Below are experts of layer 9 (counted from 0) of a mixture-of-experts language model. Rows are named up (a neuron's input weights, with its number) and show model dimensions 0-127. Each number is 500 + 40 x the weight over its row's rms, rounded and kept within 0 to 999. Numbers have three digits each.
Before each expert's rows: "mostly gets" lists some tokens that are sent to it at least half of the time. This comes from a sample of Wikipedia text that the model never trained on.

# expert 57
mostly gets: "amily", " more", " pe"
up0:489571539523521528546533490475468527443539496523598517550535546467490466455471490524441521446502461476478557474530532506482529466525497457508440483592463526493525596465443486548486465488488557412457495447497556583523486501464476458465565444463471537477520476481423528490449449503428501456532531417498477481524468483458485493507470558482503443544494542487538486574546463458412483477534
up1:462463474545543546481522495523522476456428468504583469516525556479560441491430516559498560523490523562482470429560530503515467471497558535550457474486481515510467494477567532503541457525474509498511563434476506487498532555590503489452520445406484454497473490478526508479573489484448496514506490467479454504559473481493534533477433476473524531433455505461634445521479447491531418461553

# expert 27
mostly gets: "er", "iver", "ter", "ted", "ished", "ed"
up3:486527533478479467521509436462460540494486489421583482486517504533499539445537452410465532470480420426402472472509549453575550542541510500436526478525460558541528566546549520536501526489475546464538412499542526538576524491465505474447484451476478599497548473484577510519513501505534548522504541495489475516487492502418519508512442531473528500543596499496437508501491529517470497444513
up4:466523499551530545413498552521516527504621567470478533499517490464519512487534463471517525555455468487528545528585457409479548511449489526478534531482490472484562486538545475436485448598616470482544574468539523500540519442482437494504541480434493486501491456517512497506505509507513525508495540455491473550512630472472464538461497505505570562450474480521513464485473524481522563500488

# expert 71
mostly gets: " as", " with", " where", " when", " for", "fter"
up0:502517513486461606499471510543481563408496476546502507522481419499465559492564510526490482470541484475428532477505474499488557476483512530473401494491469527446513461454559467493501483461512571440437547459477540433554558456451493429547465505465516493473504508479513480458473491517516541519538485480489463538487595500544451448475514535547504541491619472517438479510521444559476430544457
up1:486529427490461504476508536483495530560535505486503434480500465529508546548550539484502477472467643562465487512517500410506483461416506505527545479581527452496515524447510493525458444511499485506453430564352433493464463491488488537435518522522503479483439493458478525528565430480510498435496472499457456510500484578509435547452514504518530529446494462475507540438508507493475458497494

# expert 13
mostly gets: "emb", "b", " b", "B", "ob", "eb"
up6:533462505457522560552475579574496489516431561540534529536448493533456446447597552511453501420483516522524540515534488576503554531516465517439550486529546537555457478475504502422551505495538442467494527421583523568463447496454574532497485490499543494477447455531522483506438566547517510508496530513469493468548528463448547465491483523500435445502460449528535539500491500483516504501430
up7:508486481486543481480544558496569490514512466469485454513580489379469478489473574587464523505492520424523500456515457517558497558465503469502579448538480439563460509416504510482465483515517551467508486490530557486530462454562560473555432455474531436522430569539490427535497551476506481496541544503488547464485458491546477486515604484476491576533520474553501475456501492544501509499521

# expert 8
mostly gets: " in", "In", " In", " during", " on", " from"
up0:511478455536540498518557572497511421572481494444632544458441474503448556438498483553481488528447512462492528494527494409487505489493469469458455516531501496497528508422574476478470535499573543560527556563540520513420530457555462472470468535514502461503509535471486522478449496486459522524510524464518442447478538527456530489461487622469488533535425480456542452517525516469471499493533
up1:532480406490508454483481566498426535602557552437494514463482431492446518504467452492506508547534486455416502486565574511467521489498464419507468502588524557567553482527476481470470524491524517467487515515453475565451496449533535410518464452525493477543472482478483511487528503483486527504544565511510518558451535445482471516506480454473537508474492568483464446440505448580507415470484

# expert 59
mostly gets: "est", "irect", "istrict", "ast", "irst", "ublic"
up0:471590511497539456491479432518489484525504536488506450512524507474480531589520446447498481568534455478560498496502525504461535502607542474563503525510528572516502464524440528451392478510506528509499476533480429509563501460436521538457454517561537493496518495509463459485500531488530510505513523533541490459437511554432442576464514517384509488521525573474499493601504519453569524502456
up1:559537492491586512461450436462454494436542452511542575456496481466467474557503475554525542433534595533564465437579500496475486521464519507536469495508533484500518415567477485547453505535505507452451509495444482560510473503455476536586519523508463522496500519575506516439525477525542531502480471496532490459468403460490540535541529479536595531500540494537502458419500437554525473501489

# expert 14
mostly gets: "′", "–", "+"
up1:595520515421501467485521484479519500450478474526483528502528483551535523481457507506526480547497516484536518532521476500584453477516559469505476504473596487506529385473496440539501497469420551451527492525472497509452556533493499451525518571523571574470493543525443439539480496473451445509551526484445482513498386512500517523475494498467557540528419505521537549505433417427486453499445
up2:496526485511466443500449543441491509510481464534497495552430425437526513501470540505490516483508497523571506519502490481480493543516482440565558502483472497483474501463508541494496460606482543519581497531611447569451586522557462501518530495535496498465465478402522451529384482467484459468448538544514538543477501438510467564487473517494556489534578576514506428509505478538490476540519

# expert 35
mostly gets: "d", "D", "$", " d", " D"
up0:544484526556474508505466515443522527430484529494560495508524514444475526503508570471492415477515496555519538517477482428429513446491452520577517525460485502570594561512574546500486409483495485509492515477508491469447480482515573492454555437547515474438543467515584481515468429511437514522480478520528480486486465424493511473571446523482494488470512583483429431507545591500515508534504
up1:454512518496509473492485587532551432484518465460503509521466447470488571421476479508451549488441469460428573535494471466436561501513467502477448490493524549465505484523442583505420511474494521530537632481569540533565492563553522539453451528489500485531430510513508523463506479478537446514504404469523491506495456472538493512459449491458530454408540467515468459530474471529544483508514

# expert 68
mostly gets: "id", "ollow", "ld", "all", "orld"
up0:534492491561508501482543500532535437443455602505474499504561534523502533442461548518467489426487507539474486454540493524530409506477498481510550483553430500497493540487550581476516435492554489508454548492483441497560513461520409520505437537523495501506421428584508475484576465479504456533538540450554509446495469540479582534559483503468489454570485516473469525442491471484521551542452
up1:560479552447529550549493501481562490498446518599540481536441519522434563494507553531498543470484510387502501492504522523523459505497459496547488474462481505460477468426481474518507486455439464556558466538499460527545533444422496481532506456547513527539426479469567480458502409445554464536538472441486471467457539535546552537447551546447472487450499435544488546505466471490492555514537

# expert 39
mostly gets: " his", " their", "The", " its", " the", " her"
up7:568529491429484498523496470560535514540550515504439497423507458460459536544535540542481482505504547524444553478509505517469547545511527484515515474596580483497482437548458459457478512509475606502514439579571552475505491516435488546494472478493529463610497597532460522493510591505467488512478440534468521480432479496489444453524430534466544527571513464490505504501478507469549506484478
up8:521459564511471484497482580483491511499469561496557464504437493469525534467500552562510528453499512553500529455494432435549483502416545608482490491412480508516567520490524592503532543453540453442614553508519493424539468534486556501511548505504491527514514427494489484517453515467495463527480503460465524505540542501532510535474424443484514553500494444517495584485522582493563490464507

# expert 62
mostly gets: "e", "we", "ne", "ouse", " He", " Re"
up0:545587481519463525494511510521514471549490521492571482454510459437535514426522467503476612444550572470536542504519450457410511505542524471442573526532581486493507469539554529506484503460481454460487523538474504453537500515443457509517588537509488476437492505459473499444550525503553508460475438462502559543522429539550554467546516498474564525459557520561523453477471509514456536474553
up1:501515551495410477542528524532502511426492505470559532554515451503487455433609471469525446488548531472488517477518477567491543498498537480522558536488482458460535518466466537542507543490463546562521510512446444501476525554421501464450512487554499596554543502547551486475535451490474547455528564554582521484450541505504511449488486537554465464448546473470484381455530490533488539496474

# expert 56
mostly gets: "aw", "ow", "ous", "ang", "iel", "iam"
up1:491489480469529443540545545514527548499457515482550546403536517565503457509482489451510420516526477486520509494536519469527522418497506508580517475549529501551471536561505476545441526512551489540493458482485489478579515539497518483583525584573529438483579496468517504492543455464403540515501560494460468443477548505388492449506504436482460522519507501468539508453529509482402503518555
up2:470469455448513531529504497510510514476511545492544439545529614469399509486505440473507524493419499471493547458493484496513455462526596419545556451500565493499507471528454458459557530511457492474473526524575470472514461497469421427439461506485502475480496482481509554534452467517458454499496474498512437487462508498497531544504551543513450473364545544529525549480547518501516481584500

# expert 67
mostly gets: " \"", "===", "(", " =\n\n", "[", " ("
up0:543449468500466451516580465559547552543460451528496467499536559444462474472560548434469535554523483531531563437485516543452544548476451511487436495562531530455597544477540493484495426509489428414468459551510453447536507494500492578523483520468493548513488532507530494490548475462488458489531588514510526572444499440493500510544477423514499480497472436541469483482500574521505524540520
up1:503441484493609498560583483439475447471476517508461501449505510501497488570498492511482465494534481513543547516497498495450451516486526497451541514536563597428556546481495524573485478537497462547500439488436453418512494463513485564454526495509486530409445518466560490461479530488454517561572610470442523542497490494536485468497451437471466493512477581497438502479477511456449495504535

# expert 70
mostly gets: "10", "0", "1", "28", "27", "11"
up2:475500475485433494451501483600517479563504489436487477533452460505538495567501425505492405512493480481494524483482468535559552482575548530453572475574536501515478537521426585521548444495557484525485539542515424613484446502512449496526436515455411514497466504500498521463506437493486530511532491507508462504414523441498472453538478520557471452520502486507487550451485469538494499429496
up3:497480461504510477525439531486461532562507462467452530433484548461470555527505471526444476566455446495487471473537448586440493450516492478512563491518525532518553432503512457553545522500571498462538479479422609566498485469470477455496560475503513499562516489490504488434491459562516495547543507474535469525528434595514453408468511458450569457453522468539486532428514539505475491536479

# expert 18
mostly gets: " South", " States", " Eng", "orth", " E"
up6:435463544464519526521581488501448503518503616523518525427454497421536526481486522545486408477484519441509552461566513494525497484495502519489463475474517519427456514519506475530465514543501542510483527497487469477450605533556505547445463515555500498417454506487506485463567451459538480436528521556520520515530523521517528407535508476535504482482515561512514488459489525452588468580595
up7:548544462449430558509500480515446549554560532494527479524503553422482507497474492493594452560545515457539557469559506464552459522470499487610462496496531465491558529519498502480526534463441509556477478463452516476476511509534434460504524514507550503514518543518492455450477541537562500485468491574497521465444490531470550452607512497574533424559554514524475557469460511561554488525466

# expert 47
mostly gets: " wh", " US", " States", " un", " e", "@"
up6:469488472501496475551462552495526495448444532464502510539480500460542523463477465461509561587532407490490524489486394430453493572541536559518591376447466500498556505559490549507435495486464469497477533499553439492493442550516512529458476447447579510515478435507465505514493530571518587448560502508460528548495507497495487482469527544467532451457511542512450454482509506485507529505507
up7:520508508524436492477462525604500488468499557492524497503527539536547569491439534536449515517515448504516500477561535576450396440483459462529516448552509534578533539500595563486561550488481501527458514531543428547487579504478545474533458525564515488460494464530513468510515440554536449537406492485451506491483481500445457490506501481499499556470480465513526462540532470461496570472580